Below are experts of layer 16 (counted from 0) of a mixture-of-experts language model. Rows are named router (the router's row for the expert), gate (a neuron's input weights, with its number), up (a neuron's input weights, with its number), down (a neuron's output weights, with its number) and show model dimensions 0-127. Each number is 128 + 32 x the weight over its row's rms, rounded and kept within 0 to 255. Numbers have three digits each.
After each expert's rows: a language model's description of what the expert responds to. This comes from a sample of Wikipedia text that the model never trained on.

# expert 30
router:130090122184169149171087135133091156069105120139147112135102197157057135173164122079079130134122100112141092105164175139164111114128120083106107148077102105131104115073158128132108181107124132163128163152179129135178164158177086114158163112102175106128062107107103121118126172100157149210133184083088159150121140176095127097101137146129160111113118092178091149121156076102133207163136
gate0:100133072111119164136164095118098119129085080098088134149119143164080134139136141138117073120154156091183186190068145127179107075166089081086139064115155114141101073120090113071108152165095127143139147139088124141129169120112124086158092149073227136121091053119125185110118158127165087172138130097169141086117133149159132110144135156131149129130126112053125153098103127073089117119135
up0:120096129135104141150133137043081142100057102115100100087116122128187063159099134095136086102169104115146139110064151140132100125094102074100149068160098187141070153115150114117102158135092089081139116158118092117112149160156137146108149113068164145147093129118108167087115088108205168135126064084143160091136142086126135146152173106084144196157131088148099132182138139165190113113130
down0:091140099195148106135124124097106102160146180087085154130109105156104135105096133146184135125103188091138123154080124146106186136152153091084081036117119150098128110166083128116118054106101149096158213118133153180193163189147116085171095104106123102127119124120125121126107199058155131127102086169134164133164104145148126119137093104091092139131091093127118160152181147080156153132121
Description: Nationality and political adjectives such as British, Indian, Democratic, rural, plus digit pieces inside numbers and measurements like 52,250 or 0.45.

# expert 11
router:115132149141171195125108143198013165134056141159142137189133161119123117145093140111130104187125118120130149142204157111186102122149121113100122150142110162121049095072126148121163144058090131107174136146131172104175174178155115101190205088122108112111075124144151090059117178148116143135168125113077126130112131142144151118123154149091107125138158112131129151149138116098137133140138
gate1:095128185146142118074121134185113118153059112148138083112122169088191123114097149142153095180153106157140087130175165114126105127054167160155116095106140102063092078109141153210092110133106163142114108099205147111130149178124131124152141045115153151100154055167144099156101141158144094105191147122105108112146119154160069071127142132123152142148164165129108115188120149127139108131162
up1:107147084120190147129111187109098102192129200096184119131152125085101114121148202112138117089058133138093143148084117072097162120153143112179131175123125151109096097144148106093101112128078157118119097134119134134153173101128207092180115122163128102112145138115114106120151169153082103120112133108160147093120097144097186154147115220107092137099117135169202127196083161150109124166153
down1:150169077112120155151087170121157162138161122122152180137175138169119129108151150177120148146150136080126145081062079079126155126145116169130171189121138111109150095106170123109100143093164132153090119091176136071156144158130150172153153124127208113148196101157160132082139129177093204094087123124148123052143082165086111126092113111125086129152165098176194121149112134162084146167125
Description: Word-internal pieces right after an initial c, t or ca in ordinary English words, such as c-red-its, ca-ter-ing, c-ir-culation.

# expert 10
router:124090123112179158159109130127106176060145157093157132173139162127137100151111111106121110192124127105096128149139188108115133131227169084096108123107159120104066076111084149132104099131157154123139150154156134095155148144166107141114229065037134090121074112075097087102110151094095153143146144096113105199147157152141171127126140166066145132118148116147102133123098127102159116159172
gate1:140117124125165115105146100140099116144094080127135113119160177137177124121062144156165094122117130124143079076191201105124164114122167156163128119118134141064129119137132177203081085083124156109147092138140129099156180165156121175205149078135112151104130089148076122164096125126168100123134154172082183147176144146178079119161121186116191137101160177179177104176112133130116149138131
up1:116162139103124170166134134082092106128105182110157141157199175113159093110170165112072165113093207096119080143165129101145169092193062114150101176167132149102120108120139123139079125164088182148147177144121148116127123082180200153170113180136129082159148143106100130079118162144111111116105138108128127078113122116088169135128096168130078160116171155172141133162116187158175080129142
down1:146166089153122153171138156137186122074160106164095127118158147191136138158095134183152143109162120072123144078037145070097114124168161179125063160137154106068121112120156125121098214118147121143117146090128146071101128149091118146150151094121157150110178104160171105112170111150121172114098152142103105095116123136101116196066128070145150123152151124118139119136133169167037117159147
Description: Middle and final pieces of personal and place names, as in Dar-re-n, Anthon-y, William-s, Vir-gin-ia, and surname endings like -son, -ford.

# expert 52
router:068133113136154139198129121143087150070083138100170105115166145085130095166145121127068064174119089142109157141160131110147128139193092083127109135144114142115092120050090113073146130086112052157197154157134148100164144134173105069144168100134144146112125158133075151094161142074114161149125165129106109167132131167144103118091161098102112149125038120175146159133096140177141153101156
gate1:120156137125148140032160093181134111142070089157164122079113101077148115097079117173160122147164133132144136149156152112134149176104182141142156136114190152095138084113106117226117088132172156125139106115167104130135159178193145164142117075163101121107144137144102109120108150081072119154156167102081132095144156146160026082111118122077121160137158140160152167129129129170139154085122
up1:117142136122179108080106130142130110125098180070145101164156151081104109075147136103082117154058166103117111104135121137087135192205050096151115117139105134139136094143155108084135098150059148171124127149151192183080156098112242149127114133133116105149149095162140119085114159174116124115120155127131103104102109172061144129141140172143096135076103126137132174174134176170161129157118
down1:163136092053113149172146152121165145097139105099173114114124126176166147094143119204118143117213155049180120135108155139113113117188096106128132187148177118096129107123110126141121101089172118126094106088132163084136105163100136116157160065144122132094152137159122100003174104134147141095146117126116129049121105151105088139104138066155141147133110105175145083117147180123141134122156
Description: Common abstract nouns and noun stems within phrases, such as sense of humor, part of, rule, state, control, version, production.

# expert 13
router:078080119111160174115060151164061187131107172090138097147147148167088116135134098116146154170144134084093161114177176117145073139177149136094133104137097104038097122047125167112116115092133081150167194155139144088170147137200128106119176101110134088109102117130143098077146166111137144201147137094112108108095157116112153102141149139120119124070133140182131133141133106094126173129175
gate1:111130170116112122089125146165112102160069075087141090099096129152163097108069152107194131130164090110129114103150140150144130129079153166123098091112141075095121125067137182182109122165142110072153096115191112093116155165144150152134131088148123107104122119129089153169114143081174088161174147127107115120111148190134046064118127193103173108144187110174173130179120118116099169095178
up1:129116113115137168149173141110123097090123204102132125134153129049117081102150103061097116112086126109078090132120121097073138111130112140210179176149187085081058100149154154162092053126095122149112102145131112112098148091146168114166097150205124087119144145110157151109100128166112108136126141135130166082166152127109175141136112190111159170140133140177144120133100169185167109137184
down1:149167098097094140183136125101203159062155172137100123107143155111064117157144150189156151158108131041167149066128103124126146088158134180124128184137106058110148116169150138112143110156209082136057117095141144093177145143144147136135144108146109152125141120161134131079146144134136145147088110131200140074146187126109130136094146104059109116158136137144133076103066137129109179139116
Description: Final piece closing a word, often after b or bo, such as -y, -le, -dge, -ttle, -ock (middle, Boy, bone, Billboard).

# expert 14
router:097146087105205146163105114132110162155104153133160113159179141148084119190110107088121149146128144108119123128175131108113143151164192088074053133136168135078086109086141112117139141090114117128190163104123143147145172143166095106119202164094094127138120123128093121113147128110169132137140184150101100136138203124162120170121154152108122160091151085156136124144053062117137158226187
gate8:120138153140142128136104159071167190144117102198124092153143166055163097147129113152112123157147117141160181074108090142052146141155123109129071126113160138113130148103128110149138119182092155108087118087068190103213125143088104095166184144115166099137116076123146093078056141122082177151160158101188130111097123131136142143177119138152140109100080124112125175173105153143124081155099
up8:100170147100190117114206121181133184068129112069103116073153193121155133114126109152108135067178102171098163115120112137129134171100157160133130067125097131095058081108143146130066062145080111096140138131130105168134119119123147140168103126155173117189194131103111170076160143129105094107134135128162128119200128125175068132073151164137103144130173141157137118159143102097144142111105
down8:104123130089122166154162116147123130138083115107061127133134121133131112156202138107076154091065098115082175130136115117168144158148107149107053043131121074118141062086093136141142115137080131109117143098113021151129117118109143135108087150176101162115126149103109093147169085061129149160164063166117129167191141139111138111108076188139104128081105096166123102092147124120105131083113
Description: Middle syllable pieces of long words like glyco-, archnemesis, plus the articles an and a before a noun.

# expert 28
router:097116081148154168115102161172110150082101128112113126164156194099120115158130106116132104135140140128106131152153111012187084120160099139132126119141130064135099123063094163117104127102152067097160131193154114107154159154160097106149185103054123097108097102079134139050111197109116152109145131090066084117161138152099183159144146136166159150156110090128097147122128086123153127166104
gate1:163148128146097162079098134148129135163075132184117059113115138080166122104067160165188082111121152122167129123147158080165126168106144166107153163133133073072166137092139115182091115117161168112131112132158112105160167187193136183164097093132129121103187061107143153147099186102123079127165136138124112133147155177123079071148088149104170160168134159156151134123152157155123156176169
up1:151137131130158121079146096081124078166068146134179122111175183097174092121166170107084156157053179116114117116128128106122121137147102130189140118128165132124126095101163136094127083154060206164153095093166158138121170117095158091178105146129115123078125179127118162103161111116104125156147152118182110092116120154154185100155151198101129161109122121183117183166119182141137101155199
down1:169128110106101110166118091102151135104145119118104135103151104137091146134103173135154152124126148112144114081084120105117108060184117158117154204138172128118167100154136142183127106101149113132135138072114150065146139144153152141129182098127142138123094119220122106033124167166144225119110143100155127064118154178123134146081166105097096042133097125206151153130127132129171171157127
Description: Second pieces of capitalized names (R-and-olph, N-ig-el, An-th-ony) and stray symbols or cells in election and sports tables.

# expert 62
router:076130116129184178147107143163121122127105127132165116162127163094119115163085064102074140121178123184121148143141167111142066170185184157082132107164131105106079101085145126155096104130136101120136165182159113039133162132222090142137196124107174157187105161142135163061114142096153159173125138124070120119142168123117164113142138089120112121139106083156111157103096102135125157155167
gate0:099121113085118177148101125120125124064105100125101118136141168103091105150151130107105103109150137136141166232067133140121122115106162097091122121175144147089093088098093074106097165184088156126145169137131102123112134100165154144095117110047177129165107073126118190078134130123158076146100131052142137135118087121154144065157135126092102065192151109089138190110135156105105159173094
up0:126096132114111172144091121067028134085135120134110066095123111160155064147119150102088156112167151029171165113096173121131073141086113080119068065164103158119102129111139095111114186154065124134128120127141123089171117099168122116124136095121131160140107112101099141086142132093122076109114163090135127067094129157103117131074115055120101152168122122103103080160149118181152150116129
down0:122174131145102079099115136058148077106140165156133095166133127197110116164122099138108159071134178107126164103111143118167144107134096076081144081124187150109124103144114121169136088154101126087170196107067146166170143144196145065127079095114096164142129121126088125143131110116139127124158118144130094105112078160074095119153143098090184079098076118068113176137133114102115161063072
Description: Second word pieces after a first letter, such as ba-sis, f-ri-ends, w-ri-tten, plus year starts like 19 and 18.

# expert 7
router:113119136165126181142118154162122201146053170099161132169188201140125172154143153113130143127113096108105103159155137101163085100146171118140087114140132130127082098105134119113092103105145093181166174186191155141135155158151146163168196094075097114173136162137105149124076173086128141180142130147082079079126166114125104121074170094127139105078130095164066134137113102125184130141102
gate0:125151088125154172119126144119126143074106128127106087128131154129122084162125136154128108112187196144127182181071185130189106100103154082098082093178128105139123088114103082125044149173114135115152125101084117146116123096110143092115060115091162113109158064081122167112136174085179116186120080104127116119105161134159151081094164104141094075170158068058113130153155122101130101135116
up0:122039147147168214113073129085036152091061149124121125098092161092151051160092127120102147117166138112122097088101157123139101146124071099094123093150114148106149129138161154148126143114096129081133163134121140040121064093107104156175085134117163141145129088099143172113137118150205128132126134151154150107125099127095124140135103122131141166135177105099167105151174136150200084114133
down0:081159118167151145120109136039137090169134159116103173137127068138158131162142119160185102161133153113134159114030140161131135132087094075116109093167114077122128085063130100140142090144096150144155145104103143152212141152152126106102078088097120094112143172113117199137097095058115120173132111127162125075120090151100098114138135066092094140111109144117136182156174110144172147148171
Description: Hyphens, en- starting a word (energy, enclosures, enabled), and pieces like air, light, board, net, land inside names and compounds.

# expert 58
router:088134083156172155130122167192094125119084146102183166139079128117083113181167074111116107169164091087125124094141105089116115154140174125092111127130077160100107116102107103113165153046130100139153140161101134130171160135158049115126170111064130049157083150163115142129120117046124196170126170103102119138101141162142181079105173133098117125078107105113127152127134088120143137158153
gate1:145142135183124114094114149172094120168099135118145117093128109090168106082051162145169118144121088095189120135175167093167115125056154189125143146074119137080136124102091133219075107103159143148153121094155135112118171163156125219177156119122117124081134122150103134110108116123138062105182127122081148122128120200162076099109129162110176156130134148169125201136105096118142138130134
up1:124116128150138163104119148122065140110080189132163080133144165088135091143123140112078110091058182089144173115102119166114167074129115156208111166166089112094090072102118145112104104169112112147162131104090122126123231122129225090157135118141141074113195137139137123110146131167158126144098156141177164132120116117061131169139114185111104122115098107156148158181109149115142098112145
down1:172133114137073149195135106110129145099128147130105106117158099127135141159119119145095132136156102124123169125055071116130099097153160089120175221120132114127209124132150119096078096070150065116148153080179148088112162135144156141111176121162151093141172121152123139047151150143129171139076130151175106038094105117107118193074133120088077142144087141119164089096113121095119151139130
Description: Syllable pieces in foreign names and song titles, often with diacritics (Wehrmacht, Thủ, Lusso, You're), plus scattered table numbers.

# expert 18
router:141134115166193145105093136107051115087097148159147105110123154143105133126110126129121147143130126100147128135167140061164120103131128098125058185140156114118091088074121145123146175103151110105188136135136140124182171173237147112135159094047186089179086138110097123121087150075136149169145158106142103127133158155115154098081138099180120118069094097140065189117113084139125137139117
gate0:135164080134157127123099105137125097110119142115140150150105160160112133117160112098113069165195156118166172184090107082159141076138186094083127119172162103109106072106115093051138112181097129135120118124066176121144152084092168080114073116085171133098145064094137183118102121138142094144149129105149112104101151123123095131132145116134057094131059079067129195115144125103122100190148
up0:111105131089163190170131099082071145136062123122126166184102108127129130151112128115134168132147149088165123078047182117144079112136092160136056087153131182109174104177134142110101180113091125093111126132108111087161133083137117111113103098085200126132142095143111143095134094116153090159122124117169150110113157104136110110112178072125074120141140086136179170229166140166167148151137
down0:088168113088131100144108127130155130143126201086060111075092147124105114156103105100184069134107160095149154140050138145121190099099125105142145142167179080079129097088142096151179085163067136124175179100137114163135135104132115085111005072128121136130092158147075122127109101150103108133159116135130131103162067125109073122130107128136145136128114090100104152124187146102152114106111
Description: Common adjectives and adjective suffixes before a noun, like new, main, such, local, various, -ical, -ous, plus recent in recently.

# expert 20
router:113110087150135146159095138163118158091110108152147089147191203115145085167122108079098060210127119127123094193155134055184116120157144131117079176162124169159100058099100157129124121135106130102131133169116172099143153196143093130136202134113128098113080149080089122144115176106145150180100150085057104144156156174129123135145137146125141134133113128102102152102069121169172124155136
gate1:105133143136113161112119137203085129141125116167182097090124157112171106135090158145168084124154126070189101135149149097163147205066214158120121165113140118097170118094153082216063141117137152106124114122202115100123132142151129124130167080135113161106147077123130116110106181085123066133171139141084161106173159122153094107179142155154191120154129150163138169136121159164131148148138
up1:105130123130149148087120112121101095161096176091128115132147178080146074099132193160155120112048191137100070129149129096106161063158075134161126173158106117129134101113104163105127130122054199171172133090113153131134141113127181146171123127136076103120099128114149119139067181191111202167135145159167156120110129133106189123139112194108091139144149134155145154140097135181152068114123
down1:151160110086116126193115112092171122083131116144096164111171095173120123085138139148187150114162122064153084083083125131122121103180123160129127180152071091111155111160168109124125140131130103150114103085171100090066100148146155145103168057161154112113170144114144171050176144077084181144090124143135187088125124155097154123050152091062111098121110098123132153144156117093165105152109
Description: Word pieces right after a capital or prefix start, such as in-dustrial, In-ternacional, Al-banian, plus US state names like Florida.

# expert 1
router:118150097156109168118120109165125114109056110161156100138164160135119124133096078082073127146108114142110105100160171112184098167130120137141079171117155135096080089075101170163132162088100103157131133145147137129156122132169084123155185056110107103118059138124108097089111209119139146158097158160033089123131150098137168142096151174075134128158077085126082120136106102110148158192174
gate0:122154098087133149153116117123117171108114134065117082168093122137109118100115122108091075119188154152185136203089167095139156135118174096092120108140114099064089078140098094107083146129108114095181094100067204136112132148111123104168085088056143163078099117158067167101157088127162095143117143117118166079111181137162150105109162128114124124174135119055127144091157110104134151184132
up0:065095082087145143130121102087108126148091113105105134073126134128143114132071130183066118113128129116159138151093143133122114130073167106142131061137108130098081114164181130095133146101139143117145157209093084121109135084175085117127062073081164100153136102111075160120151126149157157113109155092151105059144098171099046140112124134126130174139118128124065146172169126184169203145100
down0:097128097122172145122134123080177106116180155184081104184113101132093111126122132140137101137092150123135152101082162188140187093099083112177153090124132162069117077126094113140111125087089169184149180103088123186195120149146114060160064092118101122129155112107086181115108153100147094139134112154131137115100121150125124105117099109153108070140052071086073202108143127114115099121129
Description: Second word piece after an opening consonant or two, often vowel-led, as in Sp-an-ish, p-an-els, Ma-tthew, P-ist-on, act-u-ally.

# expert 59
router:095122127140120157178086079143087153133064156164178079152141136138142116163122138126152050137127085170131138112202166067170101099164142108151082154150163135075128084096145125098163155118119121133172166184126173094134162149141108094135198125096145121159087138106094107111130118063124129180094157126046134164099163129193099145090121095115162167135113113156132118107115122137183166174173
gate1:077132121139140102121137132118095103164094125156150135126131136111177138096065171213191096133152133105163137126141180069177113147094161122141124164102164114087116136075145141168148140105137150118155107085153125114138122196137152187164145040154103100115139116108113084156140139065114092130141146123093175147090114179189073089196139108081149170149158170142119166138137098123150192125185
up1:140163154133207139114156142115107123119084124139147105136170157091136063102149167142065174124073176113126088107119152121115188105136108111162139164119125130109063092143140143117090101206068152153167130128164170147105147111138175120147134143114136121145147136093112115102067166185113077142091166121210127123121139125114207142150107187116100158122076139120175172163168205157122110158150
down1:109142085140108112174098153131098178064158103159146124100177148175106116140123151167093159117174136087187132136083118105089130099158101172146067181131135102107082118109128170123113115122139081147117105072152100090120109179112149166118146111182142116165105116130189125051154146065154162166102127075149146119140161139082123134010130111068110094166139133155189117137151134092137113140120
Description: Word-internal pieces following an s or S, such as s-har-ing, S-y-mbol, S-w-itzerland, and == heading marks.

# expert 50
router:097133012144182192154104127143072150101087196112112119163142126170107150141167110141122094153177122135091172063201160095130130088141125160156155127133127126062104110119133133138101100113111132076154166191154106135177152167166094095139202110129165143117105163122119126118067154127163184183114143146095090142105167126134135103100151116140153175127104114147084118122148141135125135198127
gate0:113210128106191162152115155130112137121096118095099126164099143128099127090146107134124092132191105133114122173079175132166122083152157065086100111166117134117117111142101131096091145136092129148124126121112134152164149133082139126143026091069140131097155064123080145112123146137203078172148144105120113118111111118150137156094075125114127092124081090025139165183197084107101111113135
up0:104079105129117149130092138090070168120108126120145112078077109117114127206109103114117158117151121070122096098066215130100063117139129097189085120120133146143110149157151101119126143111097111053149103124113119103167099077122076127085105099108187148125123120098138130085105112153199086106160179111130066132030143159145146118106186101145126165130165138162130087146162120135182124152122
down0:140166162106100138138102157070139071156101129139100159133114122139117136197106118156127111132086123184150131093052119161084156155104137168131143107108147092105140136129103146103138090133132134146142206164085124185135102163167099093142069085079085110119116107045095164146136095132093159131203123136133113082124109224105111088148088123094102092111140095124129173069118103067138099155090
Description: Dashes starting infobox list lines, table separator pipes and dashes, and percent signs in statistics tables and data lists.

# expert 9
router:074078081124148187157148187182125134116119162114136099123141155165113155159072117099130104175158069088104187149162101056171103147154155087123092102126118103119100065083113104123085151098113134119162159134123168132103109168140059135119175131098143141144093101069103155094093124132139144116110181078090109127151124159062130123129146115090105164057106093195130140108137123104099137196099
gate8:054134166095090137158135156068154135108085083172142123124151135112164095161152097183153120132140123155085156115139118079087090174192140134138101135134151199138090173080135089118134126142123148106126082120111142078196122139100072100147151061143113109123128089090108102109099104126098164148136104181156204130147168142087092173150069093102067123096120108080092137140138097169142078099160
up8:106103140138167137128155160176138191152158089174089086052143135103182128103171104168117114112151146148167114131111172178124071099122132152167149085129102191114031117092154146140088062113134107160089086156145093138146106117155147099150045168169181093128114123115166128083163159127098148147108164179125136124162174042119100115097124120149148148095177135143147135125153130123133115164116
down8:154171104113197157153090149130155128151170155146101149187149054094119156140211193101110152089148142166157144144135134141206170121174147072122128059113140161112102121172092157168173147106099094105103165096132138088144107156131151103138078180148143141104134132126084064175147142125146133103157100172105082171161133145111120135116172164123085146098138114136109114135197079103157104095169
Description: The article a, and word-opening pieces starting with a, o or n, such as a-griculture, a-rms, O-pening, Ne-vada.

# expert 49
router:082168138146134126171076141150111133101129173160100131199151209084096148123152127107141131149113089104114150122204171062146113099139126132081114171092149111086039096080118138141113171105171129124160179187149143136138177128175109129141179093051125124108115108133095112109088133065145157170139151168104086153094148154099150136111169148115117149145126130169140092116124091147199108158167
gate1:158081165160123081147155131144129100142106144105134084147151171110130129124065151156172079091174132109180085138146158118122103117111177214128164156061177119083102111065141111199121151142125099106134093114141081113113175162142149171158128066172184137074147102153148128161089153095102090141133134163066135144135152148140090116174127130105129170129169117192136147164167160099164180137165
up1:107150157192130067121183155099116099118116193108145092145185128089151101136148163135069104111022127073070105120152081117110153099130082148160132139110134111093144119110089167168113132146110118120121168153130173117137205093107209117131130122087124083168152161125110120123096156149089139160100158102165123095134138156075176086140161189130072151078134142152151119174134153164137097150123
down1:184146126059117072165177083156154107132167161167127148126128173167106099090154192110142145107193149087127149082100112126122163129149086111104104213113160043113127166113135114189115124157130130152055119141102105096124096168110108138101156102164116120149137124148174119080172153117086195115109136098170106096121146121074110108073150108094125081126110103148169124130160144123149156051115
Description: Inner or closing pieces of longer words, often on, in, ed, n (tax-on-omy, Syn-on-yms, Card-in-al), frequent in species and taxonomy text.

# expert 36
router:096125069114159172155133124142068140114085121142121113186109152123122110175086140140107088184169149140092129126180152080203121090160163093120059111136083131114111085087108137148130161126148135110151206113129153119124125143169134154211196139116150131105136164114160124107090153094175161134134168146092094123147149148133094166069117087088136149114119130139111143107178082051156208160139
gate0:083165110094155154134146157129116082088065147079085119177101141158129129106093131131066105122143140143135151186088128129197110036189180091089117108128144116120099113134131097080095155149139115106171123095147138124133150157090083127082096113069163132075142085130126174092104160121160117138182082133105203133121140134146107141097127126081110090126088120065133171145170144070080175158119
up0:129101169119202180124114125090103165122083107085107087123080070127137112160060190156059128155148153095198137137048163093112151139114103088117109081137172179110129122103131135118126164106124114111147112130112107093218076075134125140146105148123173160118133112099124123148153129100146074145105124137154080110101169132129076151087131069112094103140158098115147098175158121113194178150142
down0:116175150147126094113130138074191097147117142139132107079148136090097147149177088134169076132090132086153089080092124181150135119106116099144130147128158123060093162084124090160160120141068152122142177165065178160130130085211115069168056105075123146156146123093164138129146116107117075165143132100198098056133143132126155111124139163126130128126084087100121138074105111118149099182138
Description: Opening fragments of words, often lowercase, like f, c, tr, sp, as in function, try; also infobox field starts (Type, Turnout) and sentence-final periods.

# expert 39
router:089104135144188141133129093124075120115091138139210088131142201109109138181127099146124141137167106079107074154131213077173111097136103129096083115179098163101127060132078154134149114068130098124132177139139143139145163135171095098147170102156128147117107139161103100113095209068164184147107156122132087120092121127163132152072131125118106173112087119176108140106073144144093171151128
gate1:100081114076113115093135116161104103135072132170167108103168123137151098117079136167168100151140082096134084123171150155154113140071159148111147105068087124118147084157139197200072107134137161098119147135194110157115172150139133189125135035163109106089158076138130161145105127048172107147146160180114115126127173132144089090147101137127182165116143168124163134108164093094093137113104
up1:089140129121125144066153068098106119112090155108162085164201159085177100116170146128097074151057171111103097102101107092107128130108087139180130208160125146085121153133145102078108091108077181211128062094136143117106142109096169139188125125132109075136135163158118148137139164161087139109099145144163127111111104172152157116162113150102112125089160153156120141192149188135134108124175
down1:150197138070091127146142192073165110145146120165131139098147106126129087120140118179102147090169152085145150075076130152130146120116071140133161212109150118131140108136200119089087126145135091146127106092176110115145130193121143137115175089097142136130164162187130165119163166105159125147135146137118091081120142169079173195078148127088078121145164158194175079136130143154144136176167
Description: Capitalized first syllables of proper nouns and Latin-looking words, such as Ca-tholic, Ca-valry, Ca-ucus, Je-an, Al-, inter-.

# expert 0
router:062132110134138221174105144147045114108114149128159112165122151118125139139144149127132121149184072083045127121164132072183103121161166114078105149142166146119086127088113189175167087126144119136140137124165152076133132136187106125202192163111158108149140133121121093122103156062149128147119123136102083162126181145136132149137113128138144163076086115171081142113150111092150201133148
gate0:118125094095155228146138144102110113101130133101110134165152155139138124137150135122123084136158156085148195143083116144122097108128160089081113121155137129150168097110100119103068158157140114154135084123073142120117157135105145089143049122102161154097092067143129187099096189071152089158153085154143153090060194092195096117072082125155096093138119118062100138111162140124136117177151
up0:128044120088152171133095130071101159087070121141086100129127075130145045143117142105117140141173127079153186095068184094144091155078122086089083073139130157165107127107126152124103156121098147047129120139054106106109103090146100128172137130090130111142115106103125166116137131096168127089138100132124132117160177109099109113098150149103076196164080178094111143121144116176178103136126
down0:158145157103071111153115146078110073114138147125070131082101117151103140156099139161138089131086148161122145171056098191127159101140144084119092087123122145090140091103089106153136103121064103150125196109160130148143078137132127131140039124126098121192158120124141120138128168106071154131166084183147132130144115158047129096160089133091120073118104125077128203128077172100135075150123
Description: Header words in tables, infoboxes and section titles, such as Month, Total, Country, Location, See also, plus table pipes.

# expert 33
router:128106065166163206126124166160124151116124179167147107128166139136101106177151093110052134143162092163114131156146166107118069127176136105124122151142136129112125087067101172093145168082181086083160136143118154119120160164165090121204153097061105100160158091117155143083161172111109161139107142128106098135092145176133110126074099109057157177108157126145074124158109105102142095155181
gate2:169123093126172203134124162110122113083112136122166101115161116154122146128218161148115133117128144139145120109172147121151092121141179140118128124168092081067120138120126184126156098190113178089123087140133167094061101164115143124160117126127138088095141145169184145167142162067163110093141081131141126205131186083155117123094145191133078085139158139172043093133173107119139143080126
up2:116128120120147128178121102080101064156076121082061144125111117158120153147159147105119068154186068169131105061143103120137180120091141122094093143106157126101138155151143082136115113115085182109072131144151134138142158103144125117082097082163114097119156149119174160161068189139154109145140118086124124110131172110112206172142135090138071088172123107114090096078180176143113171202113
down2:082215063124137137135102159136135197144097116099119117146112098065163123169166089136085156104126089120151161127072174140133129121116085126136154091175170137123129048139133084080142152087129148140132139148121149072125173153110116161096105132153138163089102124123126148151100102159171136139123124117114139091163089150064064151084079201100087116093146224104112153157127137094131099172136
Description: Verbs right after the subject in narrative prose, such as was, had, has been, became, plus the article an after a verb.

# expert 27
router:120140092159170167122139151122040187127070120110213080124146146100128133164101115129117112166126120076056153131113157058175099129169158158157100168163137151095099122114133126092115140088109126096139180128115123111139140161189093092147168155143151080150161159139111135083146177120147146189095207155083128098151158102136156117147146126077167170184087101119082160129117101102121151164136
gate1:124109128160129154078108162166119131161073093159104092121103156111139096109048213148167094112127125113126082152162179116181126126068177159141110158100127156101129154128106134156126135102177131139145152082182077040099143142159101155173136091126090123113211097129111135156153173106118091183160168148148148132082140174188127118160108160091148152152108184144126128118162120129082173163132
up1:098101180100147116096180135104086150142119187122193091166169165089151130104128134128090124145041168073103154159157074100096188113117104172153116156155179118106089178102101126123106062148087176125124118082166116140100190107126156113148120125167128119124130163175133185116181161163106168133119157135138090141152124167100151095117104188076131127095128123157088142195148162161107099102109
down1:148139135146137161184197143088065160116160142113126140147139115153117120140155141208165147097135175099109108116064121140122172135139129180168084198160130116103162125142153099095144153114134040087061136135077118054163086136161104110114149131197113146133172103185158084068167165155092165156084148146153134116123123146124110142096127139115150085168114099156152092106136188150116123084117
Description: Single opening consonant pieces before r or l, like b-riefcase, d-rums, t-ies, st-udio, plus pipe separators in tables.

# expert 23
router:103159124122141187123085087172142155113067161154137113192118167136126100171133108082100150197176123138094133082195145079139131166132139102128086124109091114103093117083145138131108134107078091157166185119127182133140129153177077115132200136092145078135127084123104125113146145130151142161087125104050155168129104160114146140090135173122121202125108087143097084055144094117179111143172
gate1:128137137121085129067097078130125130179066136152106116134128145139121169116070163139133139156134125097163134108128169098135109159072172133110113123088126134056134099134117143228083102132135118129145123089188158071135128177143104197152138056170127110098186104087104132127105144131183102121155138122098175164122097156194070127097150196149185195153144141178132121155158132126114161143138
up1:120140098113150143075139138119115097099108193138158098182164176088157085091121159112124119160061162100120157138122127096112146126138083147188118144166081167078110111123169115101119089155092155213142119124125153165108166123097216102189133118147148131164143119126107152187096149153132159170091144117180123108120151148070170108148115200101070170114143132145177169195147143138133105115170
down1:163112082089148112150174133104109110115157164129133128121140126092122106134136124136138131135137112082141190084051122076121097115135130141138168166044158108127160112106126134134122131089123078170085164114118141061158141139118173123087115075133127107124195147210162083074196141116168171137132083135173108052160142170110125107090167091071079100157117167124184116150123105149132182151156
Description: Short vowel or p-led pieces inside words, such as sat-is-faction, Minnes-o-ta, Rud-ol-f, and capital P starting acronyms or words.

# expert 37
router:080100115198151213141080111189109181131091146129162110156148137167086124154161113130127114127185065126078114127168159063112123123151167100145074133133094132101089079082128118124169118073118107066187182096098150125115152188128120081128185128123161091172135121078135112098147150103165138171179189111125089110110166099140113103080119101122141145119133131145088159119115125083142168143102
gate1:099142127136126186061089137199154125159104108150132119140162113099188147094102091161203089129159139149137107102150146079164166168067195179116130151126144137100135122109085151157072102135143105092126094115161102112101196181188132139125106105155105112105136117106113098131104130110156107152115165148058142122106146113160053099165137131137159231142167143150156153167143140165076131134151
up1:134109127153186159046156144088131135149092159177103105112151147065181099085118162181077115113081125104153143088105128083130117117136143124163046152156120101109074100155137129120128057128086155141162172093160122102124161095064173116168096129132105133114164157129104129099100190167130113118117131151147071147151119158086170101132129203110072179110118132127165140192139143195120131145141
down1:169144136172088109212124122127128180070113119139131083106205124153131153160125124141115149162148073065172139108112079107111155105153118177184187206112121087108130138138105144142070126063135129148158145087181109108159143134136118153101144078151149148108152146149133065024111118126077160083080161124140144086109147145085143143104126101104072109122142138170172141113141168139130120123105
Description: Final head noun of organization, event or award names (League, Center, Association, Championship, School), plus table pipes ending rows.

# expert 43
router:100089077144177156129086097151065183099129200144155134155124149166145101194124092106085079169128083135111143115151110096162064165156157100120110184145138155113126118084095174157100139080160118093165141110129128150113162137159130077122165132070135092120140149055153118129123175114083185134081183142124127128073160141093163114066111092093151144113097092158120188129115082094130125148158
gate0:100132095105129221112132090123130131096100138134127118129137170138099121122108073144111096180174145139152149164094148097158121138169171079084094072169147094137152074091146077095057114144129101118081127093046114129111111140085141140109083110124192169120145117118087203050166147106153140159165127107180190125104105137195165101150089148166143092158113125115136162125172122108121117123150
up0:112077088111078178174121120065115162138083142142120104132140121087147089135072143106172120139162122112174157144052145080133151094149121098130130106127119141119128157128151146096134166115123148101091106161044132104092159115154117160157084091125131133177087127090159172061149139090186110164100125084171127136138170112107144108096172115138166134178114095084102110166145122219206084086109
down0:158167114123121136124135136059143123180131165098148113152129093192145126118150108174086081095098172134138142127064157152119172094125129146119117130144110130114112049197083107126167094079091104097174098139096130164136142156129137108114000090136069220121144132100115139144123176140118127141136098138198099115067130187144149116120084128155118111113100105152122159120140130115148105106100
Description: Function words in running prose: to, is, was, have, been, would, plus -ly closing adverbs (widely, particularly, unreservedly).